{
  "balance_loss": 0.000454,
  "lr_router": 0.000511,
  "dataset": "wikipedia_en"
}
Below are experts of layer 8 (counted from 0) of a mixture-of-experts language model. Rows are named router (the router's row for the expert), up (a neuron's input weights, with its number) and show model dimensions 0-191. Each number is 128 + 24 x the weight over its row's rms, rounded and kept within 0 to 255.
After each expert's rows: a language model's description of what the expert responds to. This comes from a sample of Wikipedia text that the model never trained on.

# expert 18
router [108 153 104 157  80  99 159 145 149 112  94 188 121 146 122 150 117 150 179 160 108 120 138 111 129  93 161 127 121 119  67 131 147 108 125  87 179 138 133 107  96 136 109 149 117 104 134 117  96 131 118 152 129  85  95 141 138 127 126 126 115  97 140 142  88 122  94 115 118 145 154 151 147 127 162 123 135 121 165 133 129 101  69 156  92 138 135 133 152 144  98 129 116 152 108 146 151 100 126  73 143 119 116 125 129 113 142 138 144 143 137 112 106 179 101 129 114 108 143 102 128 129 121 105 137 111  93  90 101 100 132 141 107 123 158 151 192 159 108 136 116  95 154 108 167  91 147 132 118 128 137 132 100 126 104 151 137 106 107 149 135 144 119 161 157 206 141 162 105 136  86 123 112 116 153 137 124 111 130 149 129 168 123 167 124 104 125 119 178 115 129 149]
up0 [ 89 112 116 121  95 136 116  64  93 121 117 155  96 126 112 112 139 109 100  63 144 130 112 155 163 144 121  91 117 127 123 135 132 155 115  91 133 143  86 144 114 151 115 113 128 137 121 159 164 154 122 140  96 104 110 141 100 164 135 156 137 189 137 128 110 116 129 120 123  77 141 148  97 162 135 120 125 140 150 146 122 137 117 147 184 130 106 117 126 111 103 148 149 108 142 133 120 178 102  87 138 108 103 162 128 181 148 117  91 108  95 157 105  75 175 119 151 121 109 114 121 165 126 109 125 168 123 161 123 109  93 131 133 132 109 133 106 166  70 187  91 118  93 152 109 103 153 131 120 131 139 136 108 151 119 143 137  86 131 127 128 134 135 134  61 119 132 111 145 122 122 120 125 143 156 137 129 108 117 104 139 119 125 122 142  91 169 160 153 130 101 135]
It responds to: Articles the and a, plus adjectives or their endings before nouns: local, significant, disproportionate, indigenous, tropical.

# expert 8
router [ 93 131 154 130 130  98 190 155 112 108 124 129 113 156 127 120  84 104 161 122 114  88 133 135 124 118 141 165 150 101 100 176 133 141  88  96 170 132 110 126 135 126 115 151 161 161 121 142 135 152 152 126 128 143  83 145 111 149 153 149 159 104 143 126  87 117  79 199 121 157 150 130 131 156 117 123 138 103 121 140 144 120 114 152 130 108 113 171 181 172 102 136 120 135 116 129 134 100 134 141 175 113  98 139  98 146 136 119 109 122 131 106 120 119 130 121 116 125 142 139  98  94 144 107 161 121 103 106 133 143 127 167 139 129 178 104 155 134 120 122  91 112 131 121 194 125 127  84 115 137 109 158 102 104 143  86 116 124 143  73 111 139 139 136 114 158 128 146  83 160 134 108 137 120 142 150 165 102 124 112 128 158 179 180 117 146 136 141  92 101 138 101]
up0 [118 156 127 181 114 171 141 171 141 102 155 143 120 132  90 143 208 155 106  94 119 154 116  53 122 140 128 100 106 142  92 136 129 136 121 117  98 153 125  96 149 154 121 112 151  98 105 106 134 121 194 153  71 122 104 155 137 164 124 147 159 129 112 119 136 124 157 121 157 136 112 137 153 165 138 123  94 111 106 120  91 123 148 115 149 110 142 134 143 116 104 133 156 138 131 122 180 163 119  90  78 114 128 158 123 145 124 141 129 158 141 135 133 110 146 137 104 108 169 123 141 122 106 135 101 128 129  93 152 117 155 145  81 103 128  91 137 102 127 161 102 159 116 133 121 105 144 149 130 150 105 139 121 100 133 133  89 117 117 126 154  91 127  89 125 108 131  88 169 135 132 141 112  73 126 148 115 171 123 154 122 173 125 114 154 133 116 130 151 140 167 126]
It responds to: Double-space empty table cells, infobox field names (Genre, Label, Spouse), years in seasons, and "of" after "one".

# expert 0
router [109 154 110 147 137  99 160 137 131 106 119 148  72 161 136 120 121 121 110 136  85  82 127 116 182  94 130 124 165  94 125 166 129 152 134 128 156  95  96 125 123 135 124 118 135 146 144 117 112 129 130 142 149 156 136 125 143 121 146 121 112 118 117 121 134  76 113 141 129 140 166 116 154 119 161 104 149 141 158 118 110 110 130 123 173 134 133 177 145 156 106 126 103 145 147 166 190 130 130 100 140 129 148  75 121 139  99 130 130  75 150 115  71 174 122 154 106 139 171 106  93  83 101 156 148 115  83 159  99 106  96 155 118  97 131 107 164 161 132 127 119 107 119 114 130 135 122 183  83 126 122 131 130 128 107 115 119  98 141 123  89 156  97 145 150 119 171 150 141 173 123 113 146 111 122 149 115  92  89 106 138 135 155 153 137  76 130 139 116 129 108 142]
up0 [116 153 144 136 137 114 166 117 108 124 146 157 169 109 117 164 142 130 159 136 105 109 152 149  80 174 139 113 116  88 151 137 147 157 141 119 137 125 165 122 148 184 150 137 145 134 125 133  92 105 102 160  82 136 101 114 115 116 101 124 135 148 123 114  94 163 114 111 134 139 176 103 131 130 116 118 157 117 126 101 109 112  97 124  83 156 136 149 139  67 131 138 143 142 125 140 130 115 102 162 142 118 121  78  97 110 177 102 151 122 148 131 146 109 108 166 123 155  96 128 138 151 113  88  63 135 150 101 132 157 145 105 108 177 176 124 166 106 152 113 120 107 132 128 137 121 199 134 139 114 151 158 132 108 141 141 117 113 151 124 130 114 112 112 172 172 144 146 115 104 147 134 137 133 130 140 153 148 170 125 142 116 155 112 110 135  87 132  81  83 142 154]
It responds to: Pipe and colon separators between cells in sports and career stat tables, plus country codes like ENG, USA, GBR and "United".

# expert 2
router [129 122 144 146 138 100 141 108 192 167 107 103 115 117 141  99 142 146 160 135 147 116  88 124 153 100 114 107 216 130 152 147 116 133 125  82 186 140 133 110 128 115 131 103  78 109 136 177 144 111 129 127  98  83  81 105 145 140 111 130 121 111 159 167 133 125 118 111 145 161 134 155 113 123 150 121 166 101 142 113 125  92 110 124  74 187 131 161 115  95  88 123 143 132 109 114 152 129 138 109 122 128 132 139 131  99 151 123  86 121 146 122  94 127 137 143 103 118 140 133 112 145 103 110 161  89 140 120 128 133 125 135 128 149 158 128 165 135  95 169 123  88 140 109 124 131  97 121 101 134 135 142 103 104  89 103  90  82 103 135 112 138 127 145 166 148  71 152 116 102 115 120 172 152 122 125 149 120 109 112 143 143 152 175 106 122 116  91 135 123 114 130]
up0 [ 99 133 141 142 129 147  97 123  85 132 135 119 119 117 147 134 134 142  95 134 170 163 105  76 156 111 132 114 137 128 121 120 165 152  88 154 149 111  92 120 142 142 147 200 124 120 101 121  96 118 136 125 130  89  99 109 144 133 153 133 183 127 133 149 141 117 159 134 156 145 120 150 123  93 127 127 165 161 108 130 100 144  90 140 135 123 140 150 139 109 145  90 140 118  88 166 137 110  98 104 134 125 108 113 110 128 100 102 124 113 135 131 157 157 153 132 137 109 137 113 165 129 130  95 114 132 136 161  93 112 105 116 106 100 133 133 147 109 109 124 153 118 184 122  84 150 109 146 127 164 138 176 144  42 121 129 108 144 144 133 135 123 112 136 135 205 158 151 133 129 127 154 102  66 143 131  94 165 166  67 140 129 140 122 133 132 112 115 117  91 146 125]
It responds to: Hyphens inside compound names, paragraph breaks, opening quotes and parentheses, sentence periods, as in Baghdad-Damascus, re-election, "Residuum".

# expert 14
router [155 109 147 114 127 102 101 139 172 107 156  74 109 143 145 141 107  95 154 151 112  96 119 119 145 111 139 126 143  87  83 165  89 133 134 103 139 135 119 115 121 114 125 129 127  93 143 149  75 122 181 143 122 108 160 150 108 155 126 150 143 146 162 126 146 117 124 162 153 141 120 136 129 178 153 124 153 175 137 154 174 130 112 113  97 121 102 148 129 165 120  97 148 101  84 128 125 123 116 141 163 118 111 113 119 155 106 125 134 102 177 124  87 143 128 141 146  94 121 130 106 156  97 155 158 117  90 113 135 124 111 135 104 106 121 155 151 162  54 139 131 115 128 132 162 145 122 132 153 141 143 126  56  76 136 109 132 121 102 117  87 151 138 139 135 122 146 124 133 157 132 104 151 141 113 139 177 110 121 135 147 181 104 169 123  86 151 100 109 113 143 134]
up0 [114 104 124 120 164  94 119 163 139 163  93 142 162 129 145  97 119 142 144 169 107 147 122 115 127 141 184 110 110 201 128 145 134 137 127 129 119 130 145 180 148 141 143 116 114 121 124 154 134  82 130 157  89 147 143 138 127 137 114 114 111 104 136 136 144 116 138 116  86 141 114  91 117 123 116 149 141 114 122  90  77 147 107 156 109 151 133 183 135 128 140 149  81 126 125 127 128 154 114 143 125 109 146 115 100 129 157 111 134 100 120 110 133 146  89 173 134 173 126  78 119 118 142 134 107 107 129  95 147 136  95 126  93 131 139 158 117 146 110 133 169 177 139 182 152 152 195  88 136 120 118 117 128 125 130 165 146 181 100  93  85 138 110 124 134 141 130 122 101 120 157  68 124 123 148 126 131 174  96 147 134  80 109 117 129 118  94 148 136 108 137 118]
It responds to: Nouns ending a noun phrase, often roles or kin (president, player, father, candidate, children) and events like win, storm, League.

# expert 22
router [119 138 148 145 100 149 139 112 107 121 103 107  96 163 157 115  94 125 111 119 119  93 140 148 128 166 161  96 145 100 127 162 127 144 112  89 182 105 113 102 111 150  93  87 122 123 148 150 115 129 120 149 112 106 134 163 106 143 115 107  93  94 132 165  93 101 136 139 132 119 152  99 137 124 137 154 126 106 175 113 131 121 106 108 116 175  76 109 154 145 113 156 161 135 117 149 192 125 144 126 135 124 122 127  94 182 152 154 144 119 112 144 186 103  85 118 139 152 117 130 110 155 116 110 133 118 131 132  95 161 147 114 108 135 126 141 136 158 118 118 124 125 151 141 142 123 139 149 119 132 113 173 118  96 176 123  78 144 112  69  99 116 117 155 113 114 132 136 132 173 148 121 145 106  92 114 143 102 126  68  93 148 103 106  90 107 158 165 165 147 135 130]
up0 [ 96 156  98 136 149 164 122 162 111 132 100 130 112 140 127 128  97 141 117 123 113 120 138 132 136  91 139 140 163 153  96 138 100 143 124 127  99 144 118  94  92 167 112 130 107 132 135 123 104 161 131 107 105 144  86 137 165 166 156  83 140 134 149 116 112 119 140 107 149 118 146 146 104 129 158 146 119 176 151 142 140 138 126 116 170 121 113 143 123 131  62  71 124 147 100  83 160 174 141 140 115  88 151 117 110 150 163 119 126 145  94 122 134 135 137 120 123 127 162  94  78 109 174 102 139 175 122 163 126 105 140 125  86 104 145  87 117 152 141 135 106 126 147 113  91 142 134 107 113 148 132 150 119  95 101  96 107  96 125 140 107 116 193 139 116 108 191 121 134 159 128 127 191 103 115 142 145  84 132 111 150 116 131 148 123 146 152 139 165 152 151 127]
It responds to: Commas, semicolons, parentheses and line breaks ending items in biography leads and infobox lists, e.g. after (born 5 June 1984).

# expert 11
router [120 159 178 141 112 140 135 114 133 151 135 148 144 115 107 147  98 141  93 149  73 102 135 119 127  93 120  89 112 127 129 171 158 148 106 118 143 175 145 161  95 147 146  92 111 148 131 153 131  86 113 151 156 101 141 101 120 152 159 146 201 104 113  85 105 109 148 183 144  75 134 144 135 123 145  90 108 147 163 113 127  87 104 117 141 165 153 119 135 114 122 111 163 151 115 137 157 126 153 148 117 108 117 126 118 125 106 125 162 145 101 114 139 155 154 140 159 141 125 155 131 118 118 127 147 128  99 153 122 142 106 155  80  78 150 127 177 137 113 146 113 122 134  95 111  92 133 125 121 148 159 166 126 132 138 141 137 142 134 120 149 156 113 110 154 160 118 103 140 108 138 129  98 113 129 146 101 137 122 111 144 172 134 150 130 117 200  79  97  87 141  99]
up0 [ 99 132 113 106 142 125 106 139 121 150 110 142 105 140 148 135 148 125 107 132 128 107 143 101 105 202 139 102 131 134 145 137 116 126 173 134 149 108 132  92 140 163  92 153 153 104  99  85 116 118 123 107 150 109 130 119 118 116 150 132 138 142 126 137  78 126 142 133 140 130 145 120 147 127 158 113 163  56 124 113 104 116 109 157 149 162  64 124 131 130 140 114 126  86 114 159 155 153 137 109 106 122 173 126 124 172 141 138 109 148  87  97 168  84 117 100 100 153 136  93 129 158 155 110  78 123 121 105 134  92 159 130 105 126 128 130 153 138 100  87  76 111 103 117 140  91 123 121 129 108 142 192 138 125 163 152 116 135 121 120 150 125 118 156 173 159 155 183 114 149 121 132 137 123 146  95 146 103 129 139  75 141 184 141 105 146 137 147 126 137 133 146]
It responds to: Word pieces inside longer words and brand names, such as dig-n-ity, opp-ort-unity, ext-rem-ely, AbbV-ie.

# expert 10
router [117 167 109 143 124  94 164 118 171 154 106 155 106 142 167 115 104 140 126 168 108 103 109 124 144 116 128  97 138 124 141 154 142 142 105 104 168 137 110  76  97 153  64 117 132 130 109 204 113 105 128 191  86  97 123 133 170 129 105 112 122  99 177 135 122 110 102 128 110 158 120 117  97 167 122 123 138 132 121 112 104 133 116 139 150 134 110 141 139 167 109  98 105 133 110 135 141 168 110 126 138 157 109 123  96 130 151 117 116 115 158  68 141 107 121 147 121  93 143 130 101 157 149 136 139 107 129 143 146  99 119 172  80 140 115 131 148 107 132 161 145 103 156 112 127 118 163 158  91 104 137 154 137 152 168 154 138 103 127 138  94 136 156 203 124 148 109 152 124 118 135 130  97 141 144  95 166 130 121 110 111 158 131 135 132 101 140 121 109 119 133 159]
up0 [ 86 160 150  77 141 112 111 127 133 123 154 129 119 124 134 154 103 143 192 153 161 110 101 103 110 141 112 128 147 111 137 156 131 151 159 150 185  90 139 113 106 132 139 101 125 100 117  95 135 129 150 150 124 157 100 121  97 126 175 111 146 129  90 183 146 107 134 111 156 116 121 176 108  76 147 130  98 159 131 134 138 143 130 135 133 172  88 121 120  90 116  89 135  92  87 130 117 122 118 151 146 134 118 112 119  97 100 122 133 120 118 108 113 108 108  90 110  95 148 125 127  91 121 160  95 114  98 127 150 172  88 151  93  99 128 117 154 120 137 135 158 129 133 106 114  99 164 106 164 154  90 105 120 113 142 136  91 132 132 149 143 199 122 105 126 107 100 123 105 124 107 132 139 165 139 128 148 161 160 162 141  97  91 180 116 115 137 133 115 138 144 136]
It responds to: First letter or consonant cluster beginning a split word, often lowercase verbs or names: k-iss, st-olen, rel-aunched, D-harmarashita.

# expert 21
router [115 147 127 119 140 107 122 135 125 142 162 115 129 154 126 129 122 115 144 164 106 100 103  96 189 130 138 114 171 133 109 151 132 129  77  90 150 112 151 119 122  93 148 108 111 153 123 137  96 136 147 137  86 148  77 116 110 126 172 114 162 112 136 144 154 158  78 128 129 132 134 157 145 133 138  98 169  93 159 124 191 145  95 138  86 151 127 128 116 120 127 131 139 123  82 140 125 137 134 124 160 117 140 121 128 152 100 125 153 130 123 148 135 123 108 146  82 141 133 117  93  91 132 124 132 117  86 126 121 150  78 133  72 109 172 129 131 101 115 143 141 106 165 106 149  92 142 108 132 148 148  99  98 101  83 102 128 155 115 101 112 152 115 149 115 153 134 142 107 164  99 147 149 170 152 111 130 134  71 113 140 160 183 148  91 126 124  79 153 115 157 114]
up0 [138 143 120 123 125 104 131 124 125 140 130 172 169 151 114 104 167  74 128 109 115 130 140 110  65 106 178  90 118  73 132 132 161 120 133 106 116 125 101 116 118 119 141  99  96  89 146 149 109 133  87 155 155 118 136 142 106 121 161 143 112 155 133 122 117 127 110  95  78 137 127 164 136 145 125 108  91 159 159 172 125 134  96 131 133 134 124 118 136 127 136 101 150 107 136 100 114 128 179 134 166 141 150  83 137 117 125 153 110 147 103  83 140 136 121 144 110 141 132 138 147 129 107 103 149 115 120 150 129 118 113 137 127 109 112  39 136 102 178 112 138 109 152  72 129 130 126  63 109 110 111 138 102 162 104 124 113 148 109 129 115 131 135 148 166 147 172 146 109 127 129 147 138 103 118  93 131 117  88 169  98 129 148 116 106 140 190 149 146 127 106 121]
It responds to: Abstract-noun endings and acronym pieces, such as -ation, -ance, -ization, MSA, GNIS, and infobox labels like Authority.

# expert 6
router [138 170 114 156 115 173 141 105 125 175 132 161  84 125 137 102 128 112 119 103  97 104 115 135 141 150 126  97 143 143 132 163 158 147  92 120 136  88 153  79 131 195 154  99  97 116 128 139 121 118 161 111 112 151 129 147  97 170 137 142 156 127 114 102 141 153 142 100 120 125 182 171 138 155 119 130 113  96 131 163 135 107 128 156 163 162 119 155 132 144 122 100 113 150 121 121 139  99 122  62  92 123 138 156 171 165 148 147 113 147 117 122  91 125 137 134 155 105 139 116 102 141 107 106  94  78 105 145 143 134 122 109 157  93 143 162 132 124 145 130 132  99 104 104 138 130 123  98  88 127 127 138  77 135 118 110 128 127 111 127  88 152 169 161 123 132 137 159 135 170 112 111 190 146 148 121 106 112 138 144 139 122 110 161  80 135 128  85 151 121 129 127]
up0 [142  77 128 173 128 131 136 129 195 132 125 106 123  96 115  90 140 131 147 134 121 120 106 141 102 156  97 135 146 168 110 143 104 150 111 118 150 163 119 151 126 134 141  93  77  98 105 162 164 102 119 143 135 121 116 158  89 156 115 127 129 128 138 132 147 146 126  93 125 109 146 108  94 111 154 133 158 135 147 164 117  93 128 126 151 168 104 172 128 107  51  96 120 116 130 122 190 152  91 110 129 136 168  72 140 155 119 139 140 106 155 116 127 128 111 140 118 121  97 113 157 133 111 104 132 150  98 105  96 138 126 157 139  83 119  78 152 129 110 107 165  91 143 159 130 151 118 134  91 110  81 124 136 128 103 153 150 107 134  87 120 129 142 138 121 105 121 101 103 136 159 105 153 133 149 145  78 114 143 137 102 171 110 127 105 146 160 122 136 156 105 130]
It responds to: Middle pieces of foreign place names and compass words like North, South, East, as in Madagascar, Vancouver, Osnabrück, Thai script.

# expert 7
router [110 128 111 139 112  99 128 126 158 178  69 141  98 127 138 146 136 151 152  86 141 125 156 114 114 116 141 111 113 102 132 150 117 149 112 121 107 125 101 151 133 143 102 139 111 143 117 145  72 130 127 111 104 124  82 141 133 166 116 114 187  95 142 138 141 149 113 142 137 165 143 154 130 147 138 118 130 162 127 126 106  87 110 201 128 146 122 148 148 141 119 120 115 169 112 148 130 169 163 129 154 120 148 146  66 165 138 140 107 151 151 130  80 112 151 141 133 162 107 129 117 117  97 115 155 120 103 164 104 105 127 139 120 146 147 136 145 173 103 135  96 101 145  81 181 138 199 117  90 133 134 140 118  88  99 138 125 106 116 137 120 161 121 145 146 136 128 129 175 112 156 119 135 119 180  95 179 138 132 119 114 149 105  95 147 107 130 109 143 107 149 154]
up0 [129 133 104 139 125 118 148 128  90 125 122 124  89 102 140  99  99 118 123 128 157 107 144 111 132 134 144 112 128 101 129 138 160 126  98 113 126 155 112  76 105 133 160 127 109 154 145 157 114 149 142 145 118  69 143 184  80 139 135 138 145  86 135 119 117  75 108 115 168 112 150 150 150 114 131 123 116 136 126 158 127 153 146 165 121 131 130 159 125 119 106 144 110 149 129 117 120 191 151 149 124 130 149 122 119 217 122 182 136 158 106  93 125 179 161 122 166 133 168 106 104  96 110 137 108 101 135 156  98 107 117 151 160 114 125 153 126 154  91 168 111 137 137 115 159 132 168 105  97 141 121 173 131 164  80 127 105  92 135 105 141 123 157 108 126 125 136 123 135 141 135 116 169 114 104 133 125  73 110 108 114 145 143 145 173 159 132 128 111 165 116 136]
It responds to: Discourse words and punctuation in quotes and argument, such as so, however, if, because, you, and clause-ending commas.

# expert 20
router [ 73 144 138 126 154 138 167 105 167 169 141 153 132 175 165 138 108 134 138 123 134 135 119 110  93 127 133 117 130 143  79 148 126 152 113 148 206 145 130 114  96 130 124 156 111 138 148 154 122 168 115 165 110  93  83 131 108 156 141 131 119 120 113 163 126 131  88 142 152 169 151 149 126 128 145 132 183 169 144 118 197 155 123 165 120 148 116 119 127 139 126 115 149 156 120 131 152 131 123 101 161 119 122 134 135 113 166 103 107 124 165 126 161 113 129 144  96 127 129 126  72 159 106 124 152 137 132 149 104 122 127 155 122 139 135 146 146 100 129 177 148  74 123 105 166 107 146 100 102 107 133 159 100 135 159 119 142 149 110  94 153 146 149  97 133 117 121 147 119 153 115 116 133 139 115  98 101 122  93 103 165 167 111 182 139 104 135  95 102 135 154 143]
up0 [149 105 148  85  96 153 119 120 158  76  97 126 130 167 132 147 154 102 152  88 167 115 145 142 104 139 176 137 104 100 120 164 104 129 144 129 136 122 150 106 121 144 164  83 151 111  96 124 132 104 169 106 140 104 119  84 118 116 119 137 115  82  66 168 161 145 119 166  97 142 134 103 185 132 137  72 155 128 108 130 114 138 142 127 129 127  91 120 110 133 106 127 127 117 104 125 136  96 127 125  78 149 127 144 139 169 183 147 131 122 158 128 107 126 129 121 180 115 115 132 172 116 132 103  80 114 112 129 143 154 104 136 142 103 166  82 120 150 104 149 159 121 112 128 163  99 136 163 120 170 132 140 119 108 120 159  93 115 145 153 157 142 117 125 144 143 123 140 138 116  97 137 128 157 147 141 117 134 145 138 159 155 130 118 134  94 176 126 177 127 112 151]
It responds to: Possessive 's and pronouns his, their, its, plus equals signs of section headings like == Organization ==.

# expert 4
router [127 130  99 132 115 140 145 131 120 107 119 150  89 137 127 119  70 131  99 138 105 112 123 118 107 130 162 110 178  70  76 148 139 170 116 141 112 128  87 127 150 150  98 135 118 137 142 139  76 124 157 104 154 113 115 145  95 131 153 106 142 119 100 169  83 124  69 155 123 164 157 111 110 119 165 121 144 123 137 113 118 146 123 147  85 143  80 184 129 145 110 133 119 167 121 139 137 132 169 114 143 141 103 150 144 137 144 166 139 125 128  91 124 127  76 160 169 125 114 113 112 148 119 118 169 133 110 117 110  92  98 135 150 118 130 140 118 134 103 105  72 145 122 102 125 109 148  98 119 124 138 157 100 135 121 121 153  91  99  93 142 133 113 150 116 115 107 123 151 141 130 105 135 116 106 126 172 104 119 134  86 195 154 123 142 105 169 122 175 128 157 154]
up0 [130 125 109 126 174 110 105 111 150 203 165 123 117  89 146 145 124 128 138 128 147 101 167 144 115 155 124 109 126 123 136 142 166 104 129 135 125 183  91 147 131  91 118 120  99 133 133 125  78 121 136 124 122 118  94 105 107 175 119 115 200 109 178 144 126 169  89 129 114 127 128 128  96  96 115 160  81 136 124 125 129 135 133 168 128 167 160 150 121 113 165 135 165 168 108  95 123 115 175  97 155 145 105 150 150 124  96 134 127 117 136 111 108 136  68 117 127  95 113 158 104 120 100 136 197 114 116 143  99 105 104 135 160 131 114 120 140 127 131 153 139 121 141 100 112  81 142 134 113 148 154 117 123 109 145 161 181 114 100 135 119 122 122 145 155 132 142 113 128 137 109 162 107 109 111 121 144 112  80 140 132 128 110 114 127 149 141 108 118  97 174 139]
It responds to: First pieces of personal first names after labels or commas (Chris, Dan, Isaac, Baz) and quantifiers like many, both, most, other.

# expert 12
router [140 112 114 113 109 124 121 169 137 184 149 116 154 143 130  98  82  73 124 139 140 149 148 115 176 123 134 161 127 132 145 157 163 181 159 118 112 111 111 145 118 152 144 109 113 172 138 139 128 146 155 115  76  88  74 155 134 146 158 100 124 154 112 126 109  97  99 115 164 135 172 148  91 153 105  98 187 125 113 126 143 137 123 114 147  93 143 137 180 132 150 121 145 122  63 140 136 110 134 146 146 147  95 118 121 128 135 130 129 111 161 137 142 124 144 147 120  61 130 141 106 123 111 104 147 150  99 122 149  90 105  95 136 118 160 120 139 155 118 142 122 120 155 121 118 108 136 109  98 134 129 128 111  67 151  99 143 105 130  84  99 126 125 138 123 156 132 153 142 152 123 142 144 123 104 115 122 117  95  73 114  94 120 133 154 106 111 140 158 103  87 104]
up0 [141 117 120 106 140 108 113 125 146 129  68 122  84  99 131  97  94  82 125 176  84 132  77 128 147 101 142 123 133 163 130 142 105  84 137 125 120 151 113 146 137 126 120 128 182  82 125 129 135 129 110 156 137 120 136 155 140 152 133 162 155 136  95 137 115 116 121 103 118 111 150 169 139 144 117 141  97  95 135 144 120 113 125 165 162 151 135 163 152 126 107 149 113 112 112 153 122 120 168 109 146 122 186 125 147 128 155 166 163  73 140 137 123 125 111 150 130 129 126  85 146 138 124 148 148 147  73 128 132 129 176 155 129 173 162 135 168 114 126 175 156 133 132  85 143 146 135  87 180 121 101 139 102 108 132 173 128  94  99 149 101 169 159 152 131 148 144  99 116 143 162  98 172 152 129 111 137  94 130 149 147 147 110 140 127 138 119 109 128 124 157 135]
It responds to: Single consonants or short pieces inside surnames and foreign words, such as Bo-h-m, Le-d Zeppelin, Abbot-t, Crvena zvezda.

# expert 17
router [ 88 140  94 142  81 136  90 141 141 115 124 112  78 178 141 159  93 104 156 132 113 137 150 103 147 126 140 138 120  92 124 139 142 131 116 152 169 125 135 125 110 157 128 119  73 154 161 161 133 146 148 116 112  79  94 155 102 149 111 104 168 111 137 105 145 113 131 120 200 115 161 145 148 105 169 121 166 132 108 177 144 120 102 173 118 103 104 131 166 110 118 101 111 141 121 103 149 136 144 101 102 146 138 144 103 142 116 111 117 145 155 118 146 145 132 120 164 109 151 133 134 110 131 129 111 142  65 147 122  99 117 144 150 143 106 128 130  94 116 168 118 129 148 137 187 111 126  79 122 152 134 178 137 128 130 112 114 127  85 102 117 123 163 156  91 124  96 152 153 148 105 125  99 100 165 101 154 129 169 129 102 127 151 153 128 149 119  95 148 124 144 120]
up0 [ 91 153 115 138 125 138 157 147 108 138 139 149 103 102 133 140 116 146  75 177 146 135 147 139 157 124 140 134 130 143 133 134 143 162 125 123 152 150 152 112 134 109 133 142 168 140 167 122 149  89 106 106 124 140  96 130 103 155 127 168 138 143  98 107 137 163 121 182 101 108 160  95 112 126 119  69 139 168 137 121 118 209 118 135 145 122 175 142  81  80 111 116 150 122 134 170 136 145 124 147 145 117 135 109 123 184 115 131 163 111 120  93  94 110 159 109 109  74 162 119 118 127 124 103 145 153 101 145 133 113  94 113 111 112 107 126 122 113 124 155 123 111 173 143 141  98 142 128 101 130 150 110 139 131 122 115 151 164 140 116 150 100 153 158 135 125 150 130 135  79 115 141 130 147 119  75 157  96 154  80 166 176 134  97  89 146 131 115 125 123 114 115]
It responds to: Month names in dates, especially after Released: or on, and the following day or year, such as July, October, March.

# expert 3
router [125 147 135  97 142 119 137  95 166 133 140 161 105 121 124 125 122 122 129 101 111 122 141 107 155 120 166 112 126 117 129 142 138 149 124 121 118 161 123 101  73 128 136 122  85 153 126 172 104 111 156 144  77 137 101 117 133 156 132 115 127 129 159 157  92 115 119 137 131 148 118 117 131 136 138 132 128 124 157 114 122 177  82 172 141 148 121 147 160 118 120  81 156 143 140  99 148 134 121 152 151 112  72  98 111 165 141 173  77  99 142  76 149 131 116 138 136 106 130 127  89 160 120 111 108 113 109 134 113 129 141 154  96 120 128 120 122 142 141 132 115 116 136 115 144  88 168  64  78 138 107 132  94 131 108  98 115  76  98 100 124 162 127 162 139 142 143 145 163 178 146 101 198 141 136 142 177  97 138 117 163 170 130 143 112 137 144 146 103 164 129 117]
up0 [129 135 158 152  92  93 164 109 129 154  96  95 133 116 122 103  92 104  92 134 160 137 127 144 110 154 140 151 166 142 175 133  93 131 132 141 120 115 104 128 128 191 111 128 124 131 139 110 113 132 122 130 145 126 139 139  94 122 132 138 101 128 114 101  83 115 168 132 116 121 165 157 141 141 134 122 109 154 127 137 101 112 119  65 155 125  88 136 123 180 152 115 124 120 115 105 124 118 122 119 110 155 134 111 114 130 114  29 137 133 118 170 153 105 114 138 157 142 140 158  86 138 132  89 106 121 138 145 123 139 111  97 178 118 116 140  99 157 127 153 103 144  77  95 134 152  88 141  95  94 163 117 148 150 111 133  93 113 116 157 154 114 140 127 150 156 128 176  94 123 140 128 144 120 139 113 142 168 106  67 131  75 140 154 139 128 156 129 148 124 125  96]
It responds to: Subject pronouns, names and auxiliaries starting a biographical clause, plus sequence adverbs, such as He, was, subsequently, became.

# expert 9
router [131 120 112 119  98 121  93 131 126 168 131 115 113 184 156 121 151 140 152 149 132 109 138  91 127 129 143 109 148 119  68 132 121 136  92 110 155 167 119 116 169 131 118 150 110 155 130 140 133 169 142 118 130 100 107 110 151 146 135 113 140  54 147 169 123 151  69 166 132 154 178 166 133 138 167 147  99  95 134 102 140 162  80 155 104 147  89 170 142 145 109  92 126 150 125  95 150 132 135 122 133 137 147 115  73 142 134 139 113  91 140  88 152 134  84 157 104 121 122 114 104  99 117 135 109 116 122  90 140 141 124 121 139 121 144  95 159 117 124 139 113 112 110 120 123  85 177 160 148 124 131 140 112  94 116  94  88 113 105  93 134 110 164 154 140 168 159 106 115 142 125 149 158 158 139 161 129  99 101 132 161 134 149 114 122 140 134 130 132 149 143 160]
up0 [143 128 128 104 140  72 101 159 127 162  87 113 127 157  90 168  80  98 194 113 112 139 165 162 114  97 147 105  99 110 110 149 129 150  98 145 148 137 116 131 150 119 121 130 147 109 126  89 118 127 169 131 126 170 114 141  91 141 116 116 131 108  97 137  98 170 123 163 129 106 123 147 102 156 132  95 132  85 124 107 133 142 124 135 138 161 138  70 122  94 168 152 120 122 130 113 138 112 112 143 131 136 115 109 132 106 119 126 147 127 144 133  94 139 156 121 126 144 182 136 172 143 121 130 133  98 129 141 107  87 103 110 138 180 125  76 104 123 129 124 138 118  80 134 165 172 100 151  91 120 110 176 131 136 127 163  97 127 148 116 147 128 118 135 161 126 132 136 126 106 121 129 160 114 163 150 106  85 166 102 158 105 101 127 100 110 152 111 120  94 140  73]
It responds to: Action verbs after a subject or "to", and their -ing/-ed endings, such as took, began, perform, disband-ed.